Experts of a small language model.
Size: 11 layers, width 384, vocabulary 11272, 109M parameters.
Experts: 128 experts in each of 10 layers, 64 SwiGLU neurons an expert, 8 picks a token.
Training: a variant of Adam for the experts, 709M tokens.
Below are experts of layer 7 (counted from 0) of a mixture-of-experts language model. Rows are named gate (a neuron's input weights, with its number), up (a neuron's input weights, with its number) and show model dimensions 0-95. Each number is 128 + 32 x the weight over its row's rms, rounded and kept within 0 to 255. Numbers have three digits each.
Before each expert's rows: a language model's description of what the expert responds to; "mostly gets" lists some tokens that are sent to it at least half of the time. This comes from a sample of Wikipedia text that the model never trained on.

# expert 23
Second pieces of words right after a capital initial (B-ark-ha, T-eth-yan), plus adjectives like National, World, Grand, International.
mostly gets: " National", " national", " Grand", " World", " Pro", " Type"
gate0:150063145142094152166161089114102115133085142184117103130102146130156123163153120176086174227183171154088120104103149121071190147145098081124123142156175095121074105123137136094158078149107106078174121088137143150144102118165115102104183128124149129063152124116152148078165107112101146119
up0:186043177153100115142160131106120133103104136109139126130111140185149132171120098166124204206128169110136135128154114166107152132116076090100143088100127074101066106163119185095198135206090095080131129119076122131151127149175115145099217129170135100071142165119123149112136126064143127106
gate1:094068147105152161141157122126119111117109111170127130170112085094111147127139204160134114122152088121096116137146169145111146100131106146132122113165143096116107115124124108135093193158114161157173145131104115147114123083158172161167180117118105067159106150101147169109103180089094082100
up1:118095142142066117157144112133083216136123140127124131146164096110116086161110119129133205123080058192166076115175143160115152114126061152131139077139160110092119115126173124136114127127113132101118163097128139080085118138132136141128111121122130129198129119145133191160109146116090095110
gate2:148119126147091136103081106153083122131156158127132116125136090084127062078150125192144133104213079078133075143157163150103075105175124123104112129102132134079132147167114086126161162131136104147135099084138178132150168150153083174149204153102096089120171102158105126117086195128102094107
up2:181078096140097092105080108171106173163109204151125115126156141126105049132181118154090104123142086092098104133094107098105073098190116120107128101139104139136115121177096137153176162171151086102161125092144212143157143123112112155141148152146134072110127091118175107104134188091120095124

# expert 24
Word pieces of Spanish, Portuguese and Italian names and places, plus country codes like ESP and ARG, as in Enrique, Íñigo, García.
mostly gets: " ESP", " Puerto", " Sant", " ITA", " BRA", "ão"
gate0:115165118064085160184084089130079123150160106148199148149131192158073108098136146144096119165042020128178111142133049132107100116117016101106092221098078166084118144167100114162081119154124109122126165111157118165177106132147108144145137121048149099104163125130135182145161122177129072176
up0:189122152211095118151145137092145154142095107109084074142078084139103140180150136121181144055191139167121118077118152183163149126108140142134179059153082112108115120134169026116122101138124125156158162157120108129105152101120137086070153143161077129113106140167122093113136123076216172060
gate1:081075072167095147076126150108146194153174156103100140194163194175140126142097144082119076118140103117111122164098096111098140179180142138112140102169105124105135143145160204146117157133142189156184082146142120166199161157183206082179159120079092139150150096169150177127165052153167143146
up1:070241118118122135053161116144130073114133157078119184127125192170127198088108174146077116096078092130100174152156059094146172163164093109089098131122087111160115175161132132084138125168137112147130106164114158139109108133158173153133099094039124121156101110184147150109116148115131144099
gate2:074132113097127135121147105127144137210077133163145182144205148172109166084108182101135143086154077143102136109158118166092163023084201156191156134095093156159146149110141143152156183097167134137161150132120139147187092145224158118113123136148126114152204139099100126083147081144103135117
up2:141129107118128115151081100141156113204135180185074140178160102158106077103144138077170139156132133084149115160172069152112086074122135197148173118075086113161192078125158149138116177090201208147152104099143160141132118084113099108136146154058139130124188146131120164109118127154145161051

# expert 48
Taxon names and suffixes in biology infoboxes and descriptions, such as Order: Diptera, Araneae, -idae, -aceae, Genus, species, panicles.
mostly gets: "idae", "Species", " Animalia", " Sant", " Phylum", "aceae"
gate1:117071175123146112117138201136171172079120129104187115160125101122160113165223115090150089125136100176105111135196129115184100105093142107131092125185105144119082114071131104152128158076072121185161133171111120140124150110110125167125165119149159176158155130109093108132095102109139178134
up1:158129143137136132119145169125142157115130119174124135181107126090149130109125149146141083169149114177062126127216155170164095114124151149138124117119129154158124158086136096122138083100088088146177168085117119139114127108143089111112095175131119122122130147105092185148109119136119120142
gate2:070123155141170123167131102148165090097106093130144123078140139105170154083164134076103093129135078066138184128203164108123096134096110141131146126074112148103146084131181113160132135110157084097073158129164137193128165115166078169168110120144106176094123094138120144110068165077089107135
up2:136150117099107165109176125113152137090125104103104141092105147083162166170136119133168123166142175150138156018108097168148128094138151129150127101185134102096090083146059128091094114156158134123156115141144169067106108067137150121057092125096114112163154110125093116129137119154189141127
gate3:126099168149090154181121139143097115148092112126169160171078121084139172113177115196163155117124070122128089108099067138115072104153192130109136133167174133068105156066104106132190111174082096172141126081093129120128089162121118136150098130151146116106096156124183164084087112122122117165
up3:075120139109112146161109147149131137098152150125101113090139160138117147145119115159079140166137114154112075129115117190148123133074159183145086068141157114176140136132153149144162134200095161164077121111099167129070079119114110142126130125175132063216123154136123218073151100079156171097

# expert 31
Word-final suffixes such as ing, ation, ics, ology, age, er, and field nouns like music, design, art, business, research.
mostly gets: " music", "ics", " design", " ass", " art", " video"
gate0:121150108088143054145179115116086107175133079057130073103189146139126163127116135049131102140152088093101084148133229088119072162064107122194133107092202141135125126091145153113137164114181151113103115142130179166152148163119128128132217150137133068157075131145127091157104141105122101158
up0:122157103094142119201147158173170118096099151086127099139140137132104155087136142127139116172092130102102117131153104115124119169135120136121050111122140112157142097110126146084070104116101134088100202080119155114124087076142086091163085105079063168090090134097125105129144138091082119125
gate1:176087134111128144124113127121106076082118088130108101178138111114169113123114135159135127156149112086179103153106140149139149136160129179148142163129151097144146094118191139116080084189170152125120147106136178206106139117099169139178155121169142175144096106139136137147114121121138112135
up1:079180149128103102123132077183098094110094136113130122084107132098090096124184087093091100107153135100105174131143117121154146123089115083149061168136131089163122129146134142115136165150139147122159140135225114128173196105118128148117164095094120153176144161178132122084163127164138174077
gate2:163068094079128101152125178126073144097104128132100124118130135159147075124114084141089101143118109131149198133082119175110111140120140189114144188107184135139087157113159052108097140137174135102158141133124128094170114193143157121138100126120088114155191146186128155113117140092156149094
up2:098150086082187117144122145108127133120106083151145097074140169201125140192112141124074114154172169111150118131115139175107163172141104144120137167068186119146133158139117106171143155127200135073183120187145136132161172149025167097150141096166123123147124083192070159070175103127139164111

# expert 14
Prepositions and conjunctions that open a subordinate phrase, such as after, when, during, because, and of, from, with following nouns like part, murder.
mostly gets: " after", " when", " where", " during", " However", " until"
gate0:098137155121150098173140089137113100103162100130165176149134165125143052104140174135099139099103092070122099133105201116100130130164139129132138147069118057125114205102129165111174116111074121096099088140174114112149120113162117040109077142121119104210083186120141170082128171122104126136
up0:108147150162167098167135067128189126132110105091135157155144148137162090145123152117146125103108119093159102138094166106115123114181145092115149138076094076121153139081118150127149122137094124118086132144151108086112109092173131059064110140099139106166114156121159182079106176160152163177
gate1:116135169106148118157114174093129097119134107138174194118131140107143122083138114117100171113154160122119154148136181107088156154154143118134132139157149126131086191098172147091102154159108178116056159175148127109175117110159097172107094222155072157158094179147115125125154156091150107165
up1:122087132104177132145091101177120158131199155175125102247156152167120119158136119114184105162093091147141135100158103151131115127166151108101132150090114130145122101151094178181126122116186144187168133049104112186103082160191150117144146138081159125156119120089113083097128121162129164079
gate2:123165148113129136171138130048104179092150096192086082104133156163138171173095130156110054173095092098125091091103211150153094177146109127150161110194189119128102167122085056076171129104104125104110169089138120142111085161202134027103146107127133158132088122138160130087152110151113150103
up2:142193087174143094071149130108111037163098124096114118111148115148146140127206144127085099077132110090146151078111110108103153134076094152098147133072107113078188141135178119132118119150130155147108117074141094187128151077085126140144073157089137141184147160203083174085054144103155127186

# expert 60
Function words and verb or adjective endings in technical and descriptive prose, such as used, using, -ability, -ible, omitted, angulated.
mostly gets: " use", "|---|---|---|---|---|---|", " used", " These", "ibility", " using"
gate0:108136180068133100150111174165210117182156098162123118132114178053135107182089104132127165087131184098101059157154157087122113171120091156152071091123101125161089144117138103131222165137098114149159142113179106143119146085147120086113150066142154103147123142059128106155102141170119115132
up0:114120137068141161130185122113137088074145124091153167121168133108162063127111133142106062152165074125126099112107133139135148142100116109081135177144115175109124129117181150083129171123122134093147057142100131141124133120138188086109102142113117121101134119156161093155177096177084126118
gate1:109052059171099157084136195108129092113149109175117136144116119177102117185162172145117091178125086118142120122117110120113146211151113106120096092149140114156155116171181116115158144104155088097067140095103117097139131172111054136110163113159160044156056186132107152100150116039170142118
up1:065194085094106179185127148120100069219128122101128172180220091135119103125099164116093140046100128142138132117140129100117161158035140114131173105133141185158148184154129099093164121056155136140099076152085151161134109055134109115147090102129160111124180184135072120112091069157140163103
gate2:110138087120168157121150180092134181096118121120090113159080085144120161177125120125116140134163133160056132123131113124159117129118154143203118148134095099122114131128184113099162153091130133131151070099087150139137135128140115120173168137142104157146074181128132142111115141126088134147
up2:141138187171109072108173088159181144162085212165116117126138212137132177171144108144107143143050100124107086128147140153119132121142110146160056104122110083150115110152096145142144173135135103177126125079180167114140146144171088156095143120177130186123117202144127109119115140152080115196

# expert 54
Plural suffixes and final pieces of nouns such as -s, -es, -ers, -ions, -ings, plus "they", "people" and "yourself".
mostly gets: "ers", "es", " they", "ings", "ions", "ors"
gate1:099166184125194095176114120098146106080168123146166192092147135129133147115132093095145124136136182147104135116093087128101154106129080120102114134146168178105116129076088138116123110141083166141139099179088117095184127104148167153064090154138105067079155127200150172136155094160123090063
up1:131089104168091155077119126111091112141093111090110098156070132152113056144153161131089087083123102158131158133198185168089086126142186117125119172134162090124121153172161133104114141087135135143163149106159148185122156113160102130133108137090111150121122137122095063114129166192117138131
gate2:103096190142207234144182116074095148156134125160124063142095089114126107129111109113088129119122139182151103114131131064128166221134109107124160131116097166081063122131119114142110127162056123108112161061169111207139191088148127087145120109121196119055162113161142181129099114135104075121
up2:160122084158124068105111122163124099096120143069133144153125111153126138109114140139139127139121156084103102110128077205143113077109131070101091185169156129187184179158136148121124105097205107117115123163134138093116133150115133154129102128092092136160073153118117110147159177118149136150
gate3:081143085127086106089106105137144148116135131136078124113176088147082145139162133069149137086117097102141193153160121132124098059076057148147174121109118098109148099135131128114078108132127171116160134150122115207176167089103156128099126115087157109085125101121062134164114107161137072121
up3:128103115125159164149123071125116122107130178122168120120091120170094089120152154110087115141134187168077105124132137129089168133126151121073150153075159131066117157160103059168103092069091118165169108151137089140189146071126109100105097149091077097071157086194082202057148198128136125088

# expert 19
Country and region names and years after in, such as Ireland, California, 1993, 2015; also in order and in addition, and mid-word pieces.
mostly gets: " Ireland", "cester", " California", " Africa", " Nigeria", " Alberta"
gate0:117076114133119124131090152149115145167143155167132125150139156157128164164174027128142133144078127090086128139141120137095171132113124153109131154067072095093162126170083111158165150151097139176110164164128134125157113145115132089116174111051105089115052121129148207088160109098197149087
up0:181137189153093146147166135046116115210114109068155117185162145122101157149116121184063096109160092104171157109170094053160106113116153104153083071116109151103167131161174097130135139130069138162144206116166109119113196114116145145104098145170155095086157120133138084122109161151204134157
gate1:074113119147134132113153131091119149115114168194112141102123175091141110139150151075126133178116112118115154068127130096140092133128108108075114107161091138103136122148100138130076155141102125128119176111112130160157097164069137150130111168108083175090169123159060151125175127163132073134
up1:224146151118148174109085096156135138134141083088155152195154137111071134122112118140141149082140095107083114134112161168138142121132114128176149156127138138139135124120133158172171110141141096113166086137197100099083114083146135137154159175159187102137098131109185081119143118139103125182
gate2:054144154150130132081120054110108179158134116155170138159122176088161153121142128152089153140166149148143154138110174178105152065154147162083126119158105088165125119112142124141168056114128190140152135152119112131155190133146184100130187140190108149089121154088105111166108142098181070148
up2:088118153123082098105135106101150165154115086112151122165138189119129177097102112132115132142150144170149139110135180221127101073162150148105129056152095133151100098102150146105120091188104214140094172158067100165111193100124138101150135112135153149111137169088126116172118139067160092125

# expert 51
The preposition by in passive phrases, plus middle and ending pieces of foreign surnames such as -os, -ys, -ez, -sky.
mostly gets: " By", "os", "sky", " by", "w", "ky"
gate0:081085108115131131106085141135171167149104105115152131229099149093116126107181140124114159102129113147079101130175173155098125117107111153132174080044171135105106111111111083153095151162114094146058148066149131147146114125082118083116118169094055157112116139109107178141123095135151085106
up0:113043107094129133140081182116131134155117182122057175214103127188104143106166103108131108120155120161142100160161171159116139143108123141143091124116127127169115137148084122102094108141117161089116154093078143096110132108098173108081137129162196151068175119138134108112093158066166153041
gate1:122131115113079115085142137124087158177088110140064108167093140133099099138137145154089141089144050141061132162142161129142125168187112129116119102094133189162065123039134103124090158111085099132084083124064170206161154123089112112133122112090126097101118077116151123186135156112114084069
up1:136146177088133155101156102134152078147125079099181078133135084139128173086151117137090171126139181121113100096108110064147139211121104123156131136147051137133123116141143170100121105138129131097119133071120116137135143085125106140062087119130128139195072136102125153107137105153144166205
gate2:100089177126101057131085076146093094149071184177150157188108119182150126145135093126091097092131163162135147132112100153130135086137150171098084117129138125166162114090121125129187124107126132152119109117143139141118144108095125147138168157123134089140063199135133096140095134158167153168
up2:062061135063097116115067121088046114128124153141142160117126140140134120156191131125142107115119127169149119081127113148148095082114106192137148138102132169114111122129108097073144109125120165175087126131097115206139178124107137122124146113143162140165123190093159105172102131181150154123

# expert 36
Prepositions such as of, in, to, into, between and de linking noun phrases, e.g. Round of 16, species in the family, Croix de Guerre.
mostly gets: " of", " de", " into", " between", " about", " in"
gate1:164090196146151123125155119115109120105111131190131142112102148136121127086137136174201170117135189094139136112144210073127143122163091123125064121130186152149142134155108133109148146189145078093165075147093092164156129173107155085139142118191137140129156093154133140110186141097084108101
up1:163099125083115138084139092145174123116098148143132176133117159171082163132167150097152201138136128185102123076082127076130097118118140154134121121097171102127114179146158151122100140124160090105132142132109145123130161105166138115121173128199112159122145079139129151110165107122126074143
gate2:121129080090147111175139106137128091126152210142118122074145123144106128106111132132115115149161099133057126160142087093121137108088104158132163167117117137057164109123170102155104143166143113111171109158119116110140165107197114124124194155157153183151092120108050104109157111111136111086
up2:130090165140112120127152137133094104125148133125139178141105141143152092111170136132111181122168076129115110190145130088139103100125127113122169142149110093146048085107114108125111089144136171106157136116051173187133134094155063131090128133109144104131120025137113082141121134166144103084
gate3:134128146076123097091099105116145067174177120085092138127154092134038069112123160124128097134093164148100183170169180150138111162131128136139134084099152151061173151156081165160169164075094250146106110114122139114104098077145109163156159080104164051156087097111136156110190111156113160112
up3:064158125141195126151117153120172134191161126178100100100162144103141146156111124118188087103095131165115123145113144200143108132112118160163120108118197125077095154146085124128109154124061144154158132125110052137105072133138135120170163088108105163161083095112127125062145118161124146142

# expert 39
Inner pieces of Eastern European place and person names with diacritics, such as š, ž, č, Slov, plus line breaks in tables.
mostly gets: "š", " Slov", " RUS", "ž", " Š", "ă"
gate1:131134147102116105068084133183102146099140108158157156116135067111147141156154103165123190092123103138134136157159146123111070085203106163086155133178168120131102158144137141145164100135141169101093111190099126100154182086142146094124094091164134120136175115135107138112120138180110096126
up1:100161165159150173139107098111138141183121123175079165129097167172110147112121139130185080107131109104177121136096135126084141142085182146101105131134148120132128125089167169138072108131134088143207090145157130078169132122102117148135151122188097116189098120143131134102096123152136079107
gate2:143106101133113111122068178121140167162164118139138102089096084190139145084125149109177122094147109065179145102142155096109187114155158075146144133180096097128115133166200154127142121123114136156139116152175127104136087155213166160109081101073125141087159102187113128165049090132169094118
up2:132121158114140120036069106084152154149130100152146132091134119112106103111089107077121123063078170099104116123173143109143170104069133164178115084149124163139082101180119108126148149128136190119117068146156133142129126060171190134084155139172079117063120140194125140231153108167189123134
gate3:147100142092063158095143137117171125167135105073170148164153110185131176149167144162107102116128145098114090136178144059085113152156136039152077153100124116206109117160150112090150158151121208078139100106139115193135148104179110105153171129162095171111151130086153072118170186100166153107
up3:130119089118082152095144117160141138157085113116126148169093109134099143150113177128091122096150118122173127183134094126091130135176220071141169160086141118148129152194131097091168144164138158124105084132163099152117113142169141140154170150143082137121162149157138071090180102158155146140

# expert 58
Place names and name endings after in or a comma, like York, London, -ville, -ton, and recent years like 2010.
mostly gets: " York", " Washington", " California", " London", "ville", " Texas"
gate0:130121120158109091191120138168136057100120092129125176119169105145160113148130159118028091128132218067112136117130139107141191113108147149135067131131127058116188205161103142141143124129157128140127170108152084152099065093089113130156163187073156062147163099105174128132096131109134116172
up0:174135106103143144128083114106120226087120159139150121164105174136104128114112101124164220154175092176167125161129113087123083135105127092092137187145129177189032104154092178156100153083075145140166117157145151175169119163145118172091116138160124156151118133095114151091153093103104133083
gate1:065150114120178161101114167127107029149120123131131154149076080114141091121144129107106169179183129115111129164134134112082150193132120132150219125133105148109164106168141136071134166126156159100170122126116133116093149142157112125162148138145155115116123117062109106099140073171115159115
up1:134139183114135051159183101100151118125110115201147085130149119161132167165126103097082120121143146112070115153158116147116168123134155166153110143156112134105196091144126128061150083157111111107148152090091120140155156115073128128137129154100189077104102126083112133109105173154131149163
gate2:111141188143099088169151076144136073161150142141127183101108161105092138087065156144133152093099151144127127180126157156149098125198154105100154114126121145121094130110104158161162140131147150143176069144158129142163088110117135167096078117125136132129057146147174109153159172177103128162
up2:119166152162109102090136097135157105149140134122126207100128167096132114133100162130142147111092109115127120161157098143156089131169139099141141102144124157110067134102132095130208123115130138094187144129129134142168095110149130178096103071134129156150116124166164086165148127203063137125

# expert 61
Taxonomy and biology words in species articles, such as Genus, species, -idae, Phylum, Conservation status, and descriptive nouns like pattern.
mostly gets: " species", " Genus", "idae", "Species", " genus", " Synonyms"
gate1:066095139142120146087152079159141162127128120159115119133071192170158167129153105116163144094167124126104187153068122127100150128113180056210123164148130123110122107090159077153138094121116160152111102178076080152134149129175169154054180158136112121075116136120110164100127125157143131138
up1:103118175137144064122142172087151159132113143113146105146152106178078120162066170089216145159131157139153089106128091107100121141130085127080146128112112140067123109114173106137137105134136106099078080145165141090138110094114171181113128136129146120133151161098165150170131156090064105083
gate2:130128099170132164145159173118090160127138097079144095081114099139058130152161133079134145151176113098123085132089156102124114171185141088146142147084169154108102129154099099137148076081148148125163111076163140115114150144113042153145159142163125112166141044117157124137141142101107088156
up2:156146071145121072117129134134050101136141131115164077147167132099047087112171209125195134171159129125159132179116171115149157132148109160177112127114173088100159163106078136123174140097125122104145121134196096159109106107136063160097134140188125132166150139111161101109195115086128048152
gate3:126150072153083088172161117146119139143160140172128126153155123064140168055103141105163096106081102168119137123202132181164084077149095144144134166147154117127187069107142101155096144143149149115149168105112141100110079171119113107142102131142138155106150135134085102119098110168048141129
up3:087115138142088174132095154176135116078097153129107065088119145201169085171092142128098141133083132178114144122122151161130122138125120111180089144149144117150130147131180144160116128090130146202110076168086071122099156139114152103129128155099124123136157104107110080148161154091096098022

# expert 26
Object pronouns and nouns ending a phrase, such as him, them, back, home and closing quotes, plus mid-name pieces like Sl-ack and P-uke.
mostly gets: " him", "\"", " returned", " back", " them", " himself"
gate0:146101140113095150142099109121160096079178110156090174162153099121057084117170102097163096126141119131139141063166109129102110138119129144137104164105089161114147081126129150046098131133064092111172130148176198150105091096182123172121089066087078134106106139128155133202112124117091072136
up0:116112177160091164107079133107078089139129210157111089149121112085161137121098216148148121126176100153126122171203125157077080114127117169107108140129073091103110096145144110096071122144124116116124108112145193078116109130126082168162116112120045066099081110055095144094097155054123158081
gate1:088096091111144146086103134108195153173160159148125142123173140073127130149093100155114131117082141134104094173125135119082124150131144096096171111118066151161079125064145108081140148140150053180153081182174156113153081149146121112142195140119128170099037087123135164107149173163157096099
up1:089107077092107122116080138112183137108207174093081185147158165051117109103124074149122136131091131141095109121115129103129114136130147160127173114118110115188103126067089196154086129192115125169136135138178230132097082140149122138192187122142114143141081159077120121130175117151203148131
gate2:180059099176123138135097092146147105111080108130166141144123143140118154117184089093121143134112166129144067120148105186136068152110093112136120122051175177136101085120114114148181094131122093128116133134094134199097130078130152109144080191118094103046190057177153148151110172173101066127
up2:105122053160142088160217121145156178164143126110128137154153096082096087174126111067127095160157128155175130145068132091094153121186137140136136158124124127109084144125106163145147149084147145117137132160139142140161115132132112162124135022103153143137113169096178186112075126130118168048

# expert 12
Opening letters or short first pieces of words and foreign names, such as re-, B, sub, Nept-, Kahaani, Barletta.
mostly gets: " b", " re", " B", " Pat", " comp", " De"
gate0:101065151206114156109140117161113144151122123117091117095148113100200121131097131098157159105131096146173101129193118115123217128105118077159114146179130174107138113145084126104142158180115093129132135066092166119188151180152116103153111099165119129098188135160095191084115138144115140121
up0:084125127121118107095154141188118141136086127147056103149161131179140164111162160140189137125078140135125142154146089154126130076101095069208104096093188155120124113092086135089102206092161167131130128155094116100101098151055102135112124094188153127120172115120110117111192129085085142161
gate1:074123117164133151153054170122131129111137095135215179161112166145143129171114078053138194144125138181084138129173108139088080115154095172117129050157135105059162113159115160146111150161121078097154090100153124093151128129145138069115132131120075095154101135174125109173139097192089136137
up1:128127130123122138084137132228145155102116171141148104078124164112146115111114114102101077109159085078100158148105096141150130095115148143130063143166123141165137090092153075198137150152151119125113164164096082168162104140137163144124096079157134125148136146105134086140147124172089097143
gate2:124152076169151097113166167100079117200109171120185079122086133178122155066111160109108092119087145133089109119155167142119121070124185138161180154168086119133135139129036083172085120117108101159108155106114087104113138088181120116129062106141119084098146131155081161144157139112134121143
up2:140114133149156090072147203113094123150123155101210124076147151184129160105130148059123106129087134103145100101142141125137080124085164183122200144191094094105118152190077101159107107098075068118124196104111105075126157111110104149161081076137090093142139138107111127168133112084078108162

# expert 17
Final pieces of place, team and surnames (Panath-ina-ikos, -ville, -ski, -ia), country names like India, Japan, and the pronoun it.
mostly gets: " it", " It", " India", " Japan", "ville", " Island"
gate0:133108081120134066171143161167167123151135147103180120173103129158161147073107101123082121154135080169161085098146125135114109129146154154100150103158115115190137150098094119153101150099099076120119104167119076107155080099045141152086129126106162072127077114067141179129183154104116124140
up0:125158168131179185095161126091117119069101131178071165127171100086051118140198120114154104049110166126127200146135142110144137221118091076096088111149144141063136108134179167092131140105125191125135151130114174090109130171200110111144128134130051147133133140170119112112110113111168143171
gate1:153167101073141104167141157116124100199134150118102151113094163118161131159142093095134117129149108088083149161116118107096167138081162094195128103112213137126097093138048152070133137083137131119090079125127078167130088109155122132139153116135088148069100101176128120043116161131097121157
up1:177118110109050104133125146133053088094080160160109121104096135091137091170156082110046109083126107110120168128145114107100116113119099151152112159110152176173077094127102127124105133102164187123106128100120099146085128067151120133116066102159084131074107149194154100127104168146034124158
gate2:182129125140166159130178095126069145081079082093139143142114143137124130136153096143147074109194095103086086157107110115138086090159143152159142131110132107124103162081152171089143171154145154151099133111146133096189171137143109147123147157093166146119100108172150133093131114181080133146
up2:115086145134101137070132183117160155134117177116146107126186153160108088172147096130132127112122154155121179064085112146140079154097111028099138125137137178000131129119133180176101105057125123161100160148132131136115117093133084080123111095126162126094165146156137130179119116100195133082

# expert 50
Commas, and, &, vs, and prepositions like in, of, on that join items or attach place and topic phrases in running prose.
mostly gets: " &", " among", " and", " along", " as", " in"
gate0:091065080132105162151096133143067192109091060110096136135188190132117121134088118096168111155056152136111112106128212205132212135125119140143178117094146140098127064159057134149061075143155159137167121053125108165137117070153104114167183136112147109095139137124128132089139129065119100083
up0:138129089135121131115136109101104112159171202129153128128083038113139129127122122157157150103175117101185102143130060149097099135132146179102077145076101141187159120113177082089136167197125091127099115170123171112155147194104207100135078120158143097175145113115114128117166139188119165105
gate1:119199124105148063139093105120115097198124118119162190093117114165115136137168181146060158082120111159109088125103138131106160117118219115131103161150138167095161142091203134145167128122142124150067073128171155130146140117154162054147139117113071058122120145178143146062061108133131137115
up1:104203178112141088096092162119157100207106121114134163094121123155184147166196169177051174062082079150127116171080107092122121086108234100116100115148144157066146127126194122138145152129153104124122081092123087104108153134122153101160147138114075066107149161137133143101120098144106128117
gate2:124178132142167118138154127160113053128103155138085150138185159101158112161202110166087109163163140133120106125118165169154182114120109087117119090122187114171042090113120193171066173128064138091127220096125175106072074097204061084085138081093142111108126085113174086106159131140118142174
up2:105130170109142170141084096044154133109099159129086163202161198183123134143168144193174119183149118187104158163189127128139129142103148145149081154180157066160116141119110174190124123160126138069118191055180145113100096136118136169115178119122146158103096153125126071053139072094081099123